Experts of a small language model.
Training: a variant of Adam for the experts, 9360 steps.
Below are experts of layer 2 (counted from 0) of a mixture-of-experts language model. Rows are named gate (a neuron's input weights, with its number), up (a neuron's input weights, with its number), down (a neuron's output weights, with its number) and show model dimensions 0-223. Each number is 500 + 25 x the weight over its row's rms, rounded and kept within 0 to 999. Numbers have three digits each.
Before each expert's rows: "gets" lists some tokens that make up at least twice as much of what it gets as of all text; "comes before" lists some tokens at least twice as common just after its tokens as in all text. This comes from a sample of Wikipedia text that the model never trained on. Tokens count by the router's weight.

# expert 30
gets: " ", " 0", " 1", " 2", " 3", " 4"
comes before: " |", "|", ";", ")", "th", "/"
gate0:509462503476508481511537481467507474536509542483510533504476489515518483521478490518514429542464515513513483518483551475506510522509523514474457509514481511504477527486511475500502484490465557523477483454485469463456521488509508504500483530483509486460540528510475526494496488501498515486522484500485494483421508510514515507472485496516497449497517458520508480480498475532498502495559505503494537535493516553505511521465490514505501541564473504498543517502567528490492519554526498518487523483522483498479530500481489561514486496538502514501508463535493491486483537475461489444530507510533511504523538518540488470442508466478516498489514508494512536485467496529477526470514
up0:489491504478489507522518458509518482509510523517475530533504490514517464516513514529503480519486539550512495479552501509511509459486536468481479500455499540505487486526537495513493466482501528543511466480508478483473500493477452496520486513496530458515486497485507472517483475513476481505519519476486501484476524510456531518486532489504504525479510484584497479479435466484486457531510482479501471467509537495509472507485480479497532507463464529528455521451527472494499508496562515547511543522486445497475450488541495554496485515517539531502468518551467521456487512491498525455504536519496490541489486523503515518510484483487546506506482529520529482470488474527510508488487
down0:502498503484467547494495496545501480486483506512481508497498507521512479462534519545543443521491526460473460519490494511497544473490506479470485479522485532509511504480494466503483454511546482536497488517475499518531514513489545493507466449501499503543487467500481527476501522581450467460498484535525541511522505485519479483510480493517465490527510465523520510516456493511499512470479515515523508519494453500514514457517510522495503498482463533544467451509484494510469501516426533507515491498497482525514522518522498514492503505446522521567480495512498475484490456519475462518494496469470518519474505538448503534519487474520506471524492462503538478551508482510501497538494
gate1:473497495516496492524498494485465511447549477500495467541521491443490481520435480521449486489483524513515522471521520487471470507505530529436498503485481504521516510518513466468512460515521491512499458522515523477486477508459445489508538482528489493502495517484520505471505493502505465499472497505509493487473474489510465519452480506476491480531508502485495538432454485489527487510504501455497492485457555494501471493540533528481573523504498512535507505456509524497509446493508443465487478446482478487515495476516490511527487523453498495510553469503487519516493538459493510516514533520495490491526472489501472485528502496512499437540477487523493487475483532473531490485504
up1:494512451528480477502482468492487477449479453524482497496493481475481516505497507479478513480541541452471495468491517503479485482478522524475512481504484513479439497485491508466487459485455517487525479487509472466487548485476475475508530574494474547496476531529535517496501481489456515485494461509478473501495500494500447476477469523501493483503512462482468519483479502534519501518487485496504515443516446512540462536512504463534544487449454504529524503535484512484506470475482526510514454501507487497520517498484490496518498509495506478537516506441490524482476547528491525555476515481525529508535496455502482482486520526549481501509494510510508554499531525460480483478490
down1:460477539486497496466540516495495479488538487465526481514529503534507527563468484513511495462488523516495478511521489467509500505511485530467544537535482499476502501495458459507529542475447474535503517494484523482478462482455478506515530508544521483512507488484451486490498494519473506546476512500474550475461489491470522477487494496490494510483494505455498505493479523452499516503484499501515500506434515521490497507523528504489513479526486540494427492502486505513532554500508519550525480480473514510519525504506509542500521526512556531481470519483499531497525488445542462520563507483488477524472498525474534531493519495471500474497500501495469459480481464536542475475504
gate2:490507494508508526457548539496513493466508511474542510521470477489506514499492464515468557503521479507579502504526476513480518453488516497510512453471494475511460497529487519528502513519498561497470474515503510528492516509493540502511512480558499491527532514508502500497472503516504509477485472491514500522467479505529489458529493473538510508514525495477514509514535444518492509499537486480538475484500525496469476509550491518429489512464513520515506448511564517478536493482506501495524464508504502498502479514484515484447482509490498531538522490460454523488453493459470492449452507486468523483514507485466460479499504505516501521532480484455498518475541476469497506515562
up2:537556480504524498536499479489419489509530479546470497495515523515475507506521491457500464512523498487483484492503504496514512501505495457521455529496491520468506489538540494456519505455488464475511504518485486440490526487483502467470512492493527479507478465486509483501497442516460477512541488540494520522482513499505513498458515538494469539519501524511496486480473458489540526486494514485543507538492468517518506482516499528488494516545503479504483497524459522486519482551486466527500508522482488536477502510498517486510507556552523493476501498537504437467488517496532475536477489522493498545548511491541505507491500464470473522522477506540449468445499491479483468519462
down2:495513478482523467522474515451482501515511498503470468537550485502535523515513490483528499540475485472488524445516560448462541503517464519525509531491546479526555503498494528489504502460451483505544494517484489497498498489504515492508528528481499530529482518493509480515491498474462537494494530529520481460515431520470506493496495487445499515498513498563528473491482526486528477509506515504496517489509483499536502575477507541477479508550528469490489478490455466527474512537557494501523502493466512547475506475516516514502520504479487544483511511512483486504534442507499524515514529524486542485481525516546531508504502506526513496496532506469512480478502477516475475528535
gate3:509520536491520495487495485491501534488525531512492508515531516480535483488470537477506564496460500531501530500521500526473492506466535479496461502549525514493486506505529500484516534505511515471527497497500518482515486535504527504513493530517558497490519495479480528494516557507546516498486478491460512499468466516503462481470510472500514522469529491460526484565494471530500526489503518491508551475539499528521423499514494535515468511513484502488514473572510493500474519522506509477457513499516435499483524457535519477505498505548484495521482523513457518494493543520482503525514499489509504454510522467500498461476510473486495513489546521459476472499509542422507549518510
up3:494483504527532468511540525499511473499463509506494506480508534508475518518487527459453508490496468531515513471504496490551470452475532461525510453493490493544486529521535486543509518527495524475496503513509495442469484552526534499467497529469498521496504469447521498520482525504496464507502468466490547505501474477507500502484511503532466524521519456456504481501512492516501515507500494514469525470504483496550477530506493501532549555480518544551483510526496478476448491529514499519473502495508512506458452488516478522499476530501466465512522518537537537496479533508461543485514519518519506526544462446461511503495518501534471469519511515505503524510516561474493513477505
down3:500452491534468505475491512524488487504477518520474507490509517478473502544509462466457526535539519526496506481481516467497520471505482499510504523488555459502481536522531512486500482505507502497497477494517498526517508484461500468421496500500456459508438500494493491505515510536528500515551567510514519545529478496456493522448493500520461515500481491490557487453512522498547505487460485551493507489473457470512503482530527530532520533490496464515492498469509506486479493451468506489513510512512495528497500513540499512499485501471450438479547481517486498480560516514515506480468469539484532461467496490513515522558468500493497487492495496490482537528515514500503514528501
gate4:475517474524497445549463523491502476464533488501497500457486514462481526504502509487505475499526449525517516532520458479558474473505490449515480473468470494512539462502515534497481513461494483473481519509480539473519459515542500539454492522504455488460525489493544492537474535478498488482524534493512475496507492490483494512511480538497504529529522468513556495418507489469505522495494517498526526508479507509490520519505460519468511502497468478551515493489500529508516503509495487500473484503539542511461494528541501478504526564491489463504515485469525495492480551479466515514540499505517518538528477509489543498477509509477544539519501482491515485505469514506511491456456
up4:523486458534475469516494517542492500535482483483480487482495558508470475509461455504500514525525463486501469532480472465524543456487459485471518481494515485525517491487523475481442482478510506488506540485482528506511469493516481551494499550479495490462489455480522511531496537498526495501496552503492485538520508501527496507480488496505513500533521485494542508455487505463471501512471510498477504489466488493503539526479480510492509471468497488569508528448542475508485514465507529496512449499458538541517483519495438491561485500477485490501505472508503473504513500472506474483515509488475496552511469536516490508482490515507527483530457463438527517549503520479516532517485
down4:546505510498495447510517482508504517508509481478518518470493493509478511502493490475523534532468465455477556516510473525468443506418520462557497475487483498494509489486489471482476522466531506501508517501496531510451543528473491516442489490491519493506484508523531496542485484568524492489492496483492481527464521512541492502552486506552493498505529467477522505504486488506516494507476521492475451495521565464490467474507483519513518468492461480488503450502490487506532476489503470538530492460480510512473455523489528523499480536530505513499486531489489468511505532487499558481507480446496555497512520503510463500487507500490488535496511438477499483496489497497510449503479
gate5:499505469536514533526482517529490450437523513472494501511488501483497524510448489514488506483534467497546482473511486545514481482501508468509515504463530507469516524534497499480540479514484500501473551477495504549507531495495468496497527527515538527475510468493498477468511542500525512492518491506449519491495456485487482494496542487494474537569506527494468476456520472508518494515503499491552504472532463542508527450510487550483500505476495504554569519515502464485450516495522494508513512507493519484503480515544521494522475487490531543502520446484505515501568502477472516517472557500502511500487501484416515498511484485482485486519469489498493520482513481478523521494493
up5:511503475517551542522484493544477478546489528490520484479507482479488480477475450533523551477531490471541486443481527479515492482480485534542525499471487485478474529510460445516482487524479541491512499515489530482529516509470490545520530494530533539551502508486495497478494477514526504507494487479503493518485524480489550478490480503497480506450548494475466468476494512487472470501512464500495553483491501527468479495478489525446535500472499526514513468484495529509521518525534488541526504539493427505532466505513504509516519539479516518524565508472519524516530509502496512525468531541521497525499484462477476503522458491511531508487488484510529505459509524510532483478478
down5:478452490498558495522519522480462504491497514498530481501515516530456507533482489522459478500515496500472482488530501527476510530511490576485506485453514480484514480537489522533482524482486492507474492498477531489514483519423502489530460455517525489474522522484478488517548519517476487525466489520566508471490497514445498508517474499518504478452505489448512494487470487471459474484515496543480471526469514496477496508506481500554540487487505492497464523471523508468494477496541507485526440498483474510497501454524520475489513475490500520430513530491508469487510494498499499568523448537510512481516495521508474474558488476495496566499518485496492492481479493507487501506491

# expert 46
gets: " and", " of", " by", " 0", " 1", " 2"
comes before: " |", ";", "th", " m", " km", " ft"
gate0:471495500517507484515488481487481495466533507476532492462475526456499522467446511485526522514493469487525492500523515531528522462514476458508528486488505495473489522505531502492511481478487503525482508501477491485441483495550521456499502484538533520478472481512502489536452507491510495482502510534518494498493470529521512486485464532555465441515541476447461513510512475481515452507549545494487547452479521511496552475508527506522484453475483526523485453467509507489529514515510458507517504478507516491513493498490483483491460505504495501498501490492516469520507477438475474447483467550460484475525481502491453479496549478485498522549477510503458453483469525487481515502486
up0:521503492491493495465512532519535510529509461503477517565502494556486465484501497493447493456474524517501559535499472501517518511485446543480479477502483436490506465513480497454517493520525507502503514529516518504511477513463478520452484502481536502500509479507503481445475552541512496493519506494519503482449514493455509471505494460429521535513490528512472463515501470478516486496519527493511516510506485505526449528520497480506478545494524508458489503478467514502503455503455523520498459529494468479520484476486469527500518545527495460517489511502507546465493520518482467532507489465499490485499498492483480509496464461520524437535537519530534507493539486490481487497507
down0:470468452496527512531489523501523484470501457480456502502503540472499514450466478525520477510502479544517530525525497527476517498488532482561477517563514536510492511513561496548534497497469476471471455514530511507482490491487506519483505568509514513508499480491511479532500479508515539472472565543521498555506519559475492485514521506507498491495507529503526481486472496542479530485520528495515532514500518487510500504509467518547501503520523517517482486534546538482556500491459462486511467485500516518480508521506449484468496502513517477470503492522558503486498481500501513489472505484494528505518474495532503461513498495459453491500477469459473508536530486488485543533508
gate1:510537510474501484526490488494492500511475484528490534505530516488517521534524544467551491495492495486488481487509519500514463521457524485493514442518478519528519534526543492544495531498497512506512524474496489451484526524519523510507526517501510457475499536501534499511477534502473533441479443527490488498510492539500457549464500487511496511505534433469448515492500502465485514489488488493521501526513530508500510494511461521524541516439510530507495495500514503472500489527524492521528507472562517509547486493521499516525495482498525529539490437449513526454499511496508558457490513503519546522489506535511530509486514527515546498493516517479507573455479524490491494508489
up1:529451529523496532457482505491514494493470505522520473462478493482472479494531462489457513532520536496508493509485498517468521506517493526503477571479495490506513475498421495480488474489491498519497476517512483518531468476501474480492461532489480562553478495491496476499516496537509511540536550459509490518497529428449496461521531498462480454487464500528511483539494538526528465481482495539506510499482473502512530527452518474520507483516513456486531511475496509498517538493502520469504489496461469499465489499460471506492503529514470460485508557533494474503503464519477459512519481490476490509505499471486501526520492459509467532468485494505508451524512465521513512515519
down1:480494495489536516498498479493489513463550532463480552521451486525531514456511492534485502494522479521510453547518490501505519493493510491504498507473495481485458527488509458467489511567522473479474475501502510516442504512511514478468460504491488529497487471531525512462534492532504481534491526491497479515493516457475511481494496543524467503485507499501479480479512496520556593496470535513530505529516515533492534404483481462518468485510512519479522515519474497478482477488457509527502471516519487468455511496513503518476515486451509499485528463460485456491535493483523448524487475486483507495539495523483512497514526515486515499490475491479480480494521475470469491474526
gate2:468491493479476502478494515499535487473508503536501468536505479436520469482465551501546491502511469505503516472475503482494496543544497510531510457482449502485580514547490484472541507537521454513483452509516518518508498553543484490459507486522501537482470538482493495513480490521500514513489497552504500509540490485462477517497518466508450530527520507524478511474489538480489509555544485495505505512508512487541517488509520520477491476489472477459488508486475498521503479481516499542487486503517544538512498502497508473483485500496469528512543499504499494503487514485530515486449448533513480521487468452487523495473502523533522461507548541506520455536482528491478502539525
up2:444481489507485514485469504498502487443492520486509510564525478482539490463505530575539505485477457489493487514528504492551494550487507516539549475468445502507503485499490486524470512517505467506457486503518512506490517537500459474528481540486495479461526520487515531502498501503514558488506487522499510479522444481474458509524498481511523485485497476516483478471502535496492492540504545508539468506499460518519560498507497492502545454494443521486559491466517479484498510513526502483521491503510559489490509507510503456528470477479500556518542508495491466503478494516527511512526453520508489490493470499462516476492496476486513490520511490434515504522476485487494516503530
down2:493485539483463528488501474482483504478510481485487512519495486515503487517467524494525516483485436496468530493506479485527544512461568478518495479518510439475471496531469550479481510493473494511504496496508461535474510483491457545538525487461500502504468514486511517492529499459500520462488452485508520481502488483497514486504487485525527473516496478495491466556511513517476512482474523457479527516465482507505466539470504469463474500493485548469526478516567513514473506454515494547503523502448528486526539529516531493510453495496490494488498509489492508532507516528505502501468542499524483492501511541476462522539500486507526439484474492511552527538547473497529461474511
gate3:453497517515476532515501509482468523524516539487507509480525506477472514504491519496513503470470512515463501442497462465448502492496485530473528484505503565506475559524477492539496451554539486561532502493508545502487503515508483484552483489448488472468530485464473490478504512425482499513525525489535482527475456532524535513529489477476510494499523457517493504475501532486490508524509482469523493465491467505481537497500501563505506495472481486499511479467524500490467543496521509492491510491482501512532492502485489458488473443453482528474510484512498521503545474505518473477506521494489526500535478511540518528444500490504495499491447540513501517506498515520534519471513
up3:503502538437503484517507447487490480490474485517516495471511518511530508499544487506497488502519495504463497485451533480529497481524488538475465547485478474487524460487454477510503553484478508466519476531490481497541496475468507534504493449508510527562516534535528501505522480529515521477476478476479510514525531475451516513481484519474477505493466514530488492502471513503519521478462503485465498509491516511469484506508513498499493511561516469470463505507497504551547486474493487478485482481511490504484504494514479516510553501522492448471483542542492505510487480508495546512517429526499468497428526494491539548521547485521503510491528476505517469491520495560511475525472
down3:497484482564486500505505467560505469473489478497483489519478501483514529444439527491463450498500483501510516472500472529486455468454533484502472490526506508463521513535490544501520514502501515528460475495520507485502496485496498485471526518482450508492506464498521547517494504501481474425489504502499510475492544505540519507484504502494486493538487511454460474518553481476504473480512495460513518508496517480543480476490487489509527498471490548494521471514475531479455517495504506531489529530477515482473485501511556481476455552527484501495505481476501492487450523474526509498455505462466510482525455517497498499544486489518539437462512504517490483528501529542472517487505
gate4:484515457510474509481520521493463495499516511508532489543516480519512558517489522529502539523492514475496489503499494513536538526470506524549489496509511465479506525538504496501485492484484483497511519473439496525478480521515561465502510466596533471534477517520491520543494531523467473519498462498488499462505482485521544517477531501518473490483505546502525519449526468521481515483517471503555496476497526489498506475527487490494511483515474482515496489489532463511510504466505513516495523512503463500501532450447548521487496521445477542511513465530483460511465535476533465445529518531529458504521500513518502494501488507454473532492515473507481497499474521521475478507511
up4:482488539517504481504520488498497554447478491485475487468470502515495501494524493467470482516511552518462470527478491525503460478509494474487490528497506517496466453434501507480475469514549499525515524479521506495541524477512453528522512531466421518514499521501528480508513484514510528514527498468467560527513545473498480452508471510485524485514459488494506502513510493529516509528491531530485481506502513478523475520492507510459459542471516501495529483484498479508502487530525542484465466501516504501507482519451473523508512489513499431474495538480495522496522470531535505541475492513454512521482457489487502489469478498560499478498476540506443479521496495506557499501467
down4:463495519535525477543490493519532545483525515521476511471508509473493515521493490518512501503523510472524448484464498511494470487529504509559514515499531516556489491455512529531497491495500496461511487500525501504531496508501519563509546529460481555514527492506505500457480473453509525528416492469480535508481534518500514507503472483509558484487520490487489497501490474564480513519462512490518521515459485507450495459520496540486509520492530491494524476528510518512465524511537532492538450493514490505510491498501445566513517479473509485464499494473509512474496484538510471512476505483449504493510518515477524509524527508478529479511496501490429519530494516482535510469506
gate5:488517523484519525505486497480517482545522453458528496493533538467518516526467483531492530518526488528521495433483510470482494494531460487469497470506515541530544529528509502483520482511477538512517499467514490498528501554458464560531505461515502518491526519480481467478475514503455514501483495514539497495492516500491530544498502466481537517505484504474556525499455517523514483519462529483476536455485478515511535520527488536503543482520503468512505549526527514472467528504543465464535509469470520489527499505500479527507497489474494500511531500500488495442534503491531509456462499463449531507485515473507539525496530465497531498479504492493518522517516497507462531481468
up5:508480509434481478496505533508472487507479550503480443481470531498476499505511493465496527530508530479483484490427462514514524476491558492498517541482504477478530483497516471507520511479513493510501462550494531495533493496508495519503492508518487496572516487500548483500508508509517477517511507560500531544485552502471532475503508514453487453585504482512496490493515502499508491466489475554534487532490522485480482513514501478457494573495499466498504481455520510532516500491517499463479482510527491513497504491455474480518509519554515445495497482491506514523503504516492504506463458519494483510485457512485501495461546522540521499505483478521495449490515510508521476475529
down5:480453483532510516497444478472529503489498511474546529508494439496479528484531540546504483488494464524495521510529525507484477498506498524529463470493457518524523521513452555517451453541505490517501508515498475494493511517528460433480492471462484496454489488455502527530564489491491485473500525454501484473488440481498525489477522510510510525497492507518511485512539516445484514516525484454502534492559504501505523501469446532501530453479498480532526518494450478482482479465475502539504517515483513500482479545509534505477520522458490503494484527531496495507502502453503518518502532482509527504528524503470505514496453479497486475475482516523501504529523500493505511491508

# expert 3
gets: " ", " 0", " 2", " 1", "th", " 3"
comes before: " |", "|", ";", ")", " m", " km"
gate0:490520493493508499483534470530457473491543512492508501484505508487511496498461486527456519497462501471541491480545498497484517493475489492479488478524528479470495513473529514507530512554493463473476514475477506524447450527464524475522497548521521491446494457513511513504490533483544505503528494506536497495469470565527508493446490474524514504496537485464527513492588449494478464502514515479527464468491468512522523475529501486489494499492483525503532492502531447497474531515501481505486512482520514510508490511517519470518460472512532509514490447535483461546516482489490503480503509504524487494538483514461456472492544523495544512491477511479491514543517513478543521541514
up0:558506471499496469506484494486538519510474485451455501470529518529511528491485495455496504539515513547514515479441523485503482487480505464519497506437499521548474498553529465489471489480477552482460471482480502506482537506471502513535522512551515495495506468451537472500490503517484500501489478506473484484519507482492497481497527485454552558476471531491495468514490497489498491495534501497489506549537537506511471506509514569517514515436480492510513483471488512476512472483488517470543521463469505491530472505504535472493466491514493510510511512456511536460500513511543519495465541490477471468464507467519523490476500498537501479518489545476512472457492503482498503511474
down0:505527462485505490504462533463499484487509459492446491480459551551488479477567520480525497461531534533488484549517491495517466490504481529512513487447454536502472521517491504525502469488479481520474526507505516476526508531507496534518528506476503495463502510525511494468510502425483516484488489508508455458548512503478518503525532538438463509511511507467489502505471532474498511509482490493490487570557520490489533518489519517490493511465490506554532495483486535517463506483441503467515529472485481486517503470478498454528544508496481496490494499467494488489473478505511531487497525540484514523525518488488545488515533497522528470499530479497480471489498521473494480513464
gate1:449493497527530505494504488504464539494540534508452499521477494523528539475501483515477505532492464477484490554507481531519515470480515476523482513511469534489481470512500528475476481505507483494460524484467523487512497477486505516466522514495489537496474463517505501507500492508557549503538587498537493507525534514514481445495464528451513493494511507526480532500518500520527521515507518534547463508486498473477523491494497551480491494437428527517530466476468489462475507483507461512545519451521485497478518515477479506530482474510538480524494514482477535457513472506474515500522475536502468501501471468507494517522510468472494501487491507437497493487527474469484494516494
up1:506480502523485493497498511523479512451522476494485505480489447508481553449522475544538511491502515556514520502484447478549516480516479458472510491483475463496515451499519554493501549515555451528470557521504547493489523494481489512465498506495454528497510475500513503549510523508468522496504491504540497545520484485507526466463512515440540481483488523512496517496490492493508474506488519483495498498509484489500513503533533517462504509482479518508531467536487523501490500533496486500519471512527549463486503534519517492505501493529537475449520479457487503480474458531485491497531497546470508490490457483512511537510572510520496500498507454526475489511479543522493470486473
down1:544487516502488482487494466483490471501463506474508466492536464503525492511500470473527500536484502494485536460496525490518492497525508466519516521561499511511517509521475492514481517506500508502552499485519511501539503464452512520515479464456486491513523532529498461528493475530499502531502478520502527537514476553511492516479512536518504485531469518503542460525466529521498465483484529492452494511474467493475472549507492478509477532533515457496498558480482502513488535477522485485549458514549477528508478534491447513505450520506472517502481477490451495535510460483488470446498511462513545536485508453542469539534546494519497474465502514505510517504488484516510478538480
gate2:478469507511531492456502533493495506490548578470456508501491505478501483473470545506515539495467463484531502528504511527505488500477535467512497480493493520524488489532510521484463478514475477480520511495505511515489519510487520473539526535485488481497521549514480507506512490474549495456490499436441528518529495529509475453512458500487517460508474458484490501500545483484523510519575534506492491510492484519494476505488519487500452469494501479484525480497533481520515467442519518504483459520522521484466535534521483505453503483487491511544509535472470490491520515475511536458490479483458524473506484507513489504500498493491489534512488545428472456499475510503499486550507
up2:472490513516514471488521490506464535485505519507488517506451509495506507459507508544479508533497473480517442515513528515454484485551507491487505445500518513468464537477499527495490511510493470517469502484508500560494470509519506496528515496471451527501537530490477508452490504450548516486475499462474492435496468487510485513475475508522482485528527474511537514495543485499541495482539507506496512535533554514493440481495520487533481494480455471475485515549531468486498499481527476500483491484512502483497515492493521531488534477488466526506464486509482505486480496478419537495483538455509530457514525509508555507519503526501546521499499471480511530497457460522488480504487
down2:459511510515537500463488462537524502526483536513553507500543493507547549464499526534517466480503497508488484478510496497505496507495515486513487499528477514493504485479505520499499498495519506539514514495483486503511503507524503488506484533473492494518512492474478550476543469559488472510467486458468497490471504478504462460478526495516522524539474487482515526523526535477507492488537482454478500534520522509493489514483493510468526480503469436513506508521553534497513516433461493509522521499506494481504486533555541496521481480546529510542481527484506535464528488467472526462481534475473509514493504526482538520491454513507523528488518533499541480495498483457434456442475
gate3:532549511521505520494518480492536514480482543489496496449504503510489482525467521473512503517548505432512512514528519501509482478445517482501497469521519488531463510554496499502505487526568506460474505484480451505485486499523486488486453524473484483498521458501475485507527510467522459486513488496508525477495436503518455507496560466538519511497517501472542495482510470479514470495572498458507504527538520522493510512515477487523497535474493512511490489467501475497520508473520480516470478483476496451529473513506474516515505575498481530522497499511518490499456511495480488474490480492468486466538486549469504481506557478508504520540484504458490507494523496454448522500504
up3:508540505500496537486538500489473488479500483455524489522524520469495468474448502492508481510470517452474491509543532504444503515497463481516491475514552507500437476578525522478484485516522476474483518507504493532510488461481536490530487506485517471483539532552460478513494480445515480494479468482492512497462475554496471524519501500540524481546504494473466470500445481462519497503538511474486463541527483521497513484538483498477460499470529508487512460468483487520496509509500513489522486518486479458523508459502479511473480517494490546508482508498496467519487474477501530510517531497485473476550503518516486482536539482494494511477492544505524476485450478507473501547487
down3:511514529459481520503492502508506501496464500479506465493507507501520457508467514500528501532497530462507495491457512485487529515560494502520508493461462507467489470564484458487482472519474526538507464517485483491512490533479457526495466456471461510508549497485505492554520492499498492510508441531562531479518476516503512517503498509461532484497489516484453451511501505458468462497555465435489492509466506484485462565511477487505526519477505495526475529471569522505518495488486442525491504515522487503504460491465504484485504498537460467512525514516486488497499488483495475461503485492459468519524474520501510504568510488492493486473504465495483501493516468540493492491488
gate4:471570473482545462502522479508477505503517497486481495503491491458481467478503463500465521495501486456502495530472506465483491497495471503531484499488496525505522531476508457506517498522503455519462439477501487484471468450509522509500539484512543448471519477496525490471493503519522537511520514468516495443473519506494493500432477500531498468538498500504530506477499521472493482529497510487522503538496539503457525530538500549485512499473491502476535485504524525511511512488494457448506529508541532521500492520488493482522463478465488532519485434480521509471532536485501505503539532551544478526511541515490495492482487533489523481501488559510501469477445489465503506500491
up4:509507497456493487467503477522520511508518524514540498470526561528461529510457501515509514488472489494511528485487526511524472508488496471525479459482521477485509485545546499531508499480528515523512518471531456508508488518512454508562492541522512465518469434497516502502427508514481543472485549479465482464551483490473471547476501492476496525527504491491513504485483487495495466498444472502476495533492521534482516511492482498516495506447506493500434525509532528498572446485510514534484488438536487519498521481498470498506502501518518482476471542488521497539487571498496514506507515477503508497498489487484522481518507513514495498519487497496518483518481531441515505501509
down4:470474468499529493430497508485444458495483500473493483508485517517474488545499495488507506555490511565553475498495510506546499496466500487495496510476502455498536504488524542527455495484493484561535496545490488527513482487500479492511465505506493478532498489552515494514465509489503513503495544500494463526542422467510514509490505521466491467502486491496572526497508498479544481509489522509524459495506492489528514511483484525537485492496470524495505484508543475468495467462549480522530480475475464516487470518543478482472481526529527513493482487519494447577540504501476500514499498525514496539463497498505519493504534502450480488484500500482516538477525504513488503503503
gate5:513518544479483481493558453515472488454515564513501501514525505490507535510497501560501568489519499472512484523495518494454464499511473454469513460463506503489466504464489504460497527526477519496467492472496504515500472478486500453493540494527483486460475475480480505517527507468480513493498544484502474507486483507498488507497479532507485467522529455455515513481445494519483500510523469467517463478482481534489509487492526505534518501468472492515527510499526487486507532553499493449501501463506508471462482489506527474523519440489544529475453472471517492457472491495537500510518515554535504497488496484484509472474529504511512491541463540539485560504478513521496503521486
up5:478507544491466457506556458512488495489494585483517486520538494494528512499503482478472530500517527475526495473506496498469462502521512475478520470452498526462461506481498512479490488528500511537466519486499512483461492472479501477513529502512484515504514471487480502520506501465470492483491503486494497520433489502532505498496462520504473495545539464506491499515465498503461487502506503484483464454484471540487507473494530487525522497461480507507532522496543492493513539514511476496484493475499500476462440498493531528536529456505508541479448448510490510451488487477515478510548533557525525482478498437489497496451518537506504479522474511518504554481513525466509494520457
down5:516509485503433539526522488458486518521507521515535478552473417486520502490498484456501477510508539475478488491454500496503506507578507516480565508489515489476502533458482469491444511519540525485527450496530490502478500483499460520494495437548498498490527502490501486490524477531512515536511511486490525512475546510479540480484507542491454521495483504488492493479459537513483514476446497510484509470439491542459476548519499514513501487522504516476467461492508497498498462514532517496505500515473539468525525503507505540547534466484494509492464512498499513514520533499512505467517524525526513510511521522485502484533505526542509525471487516504484474475497477526494491508495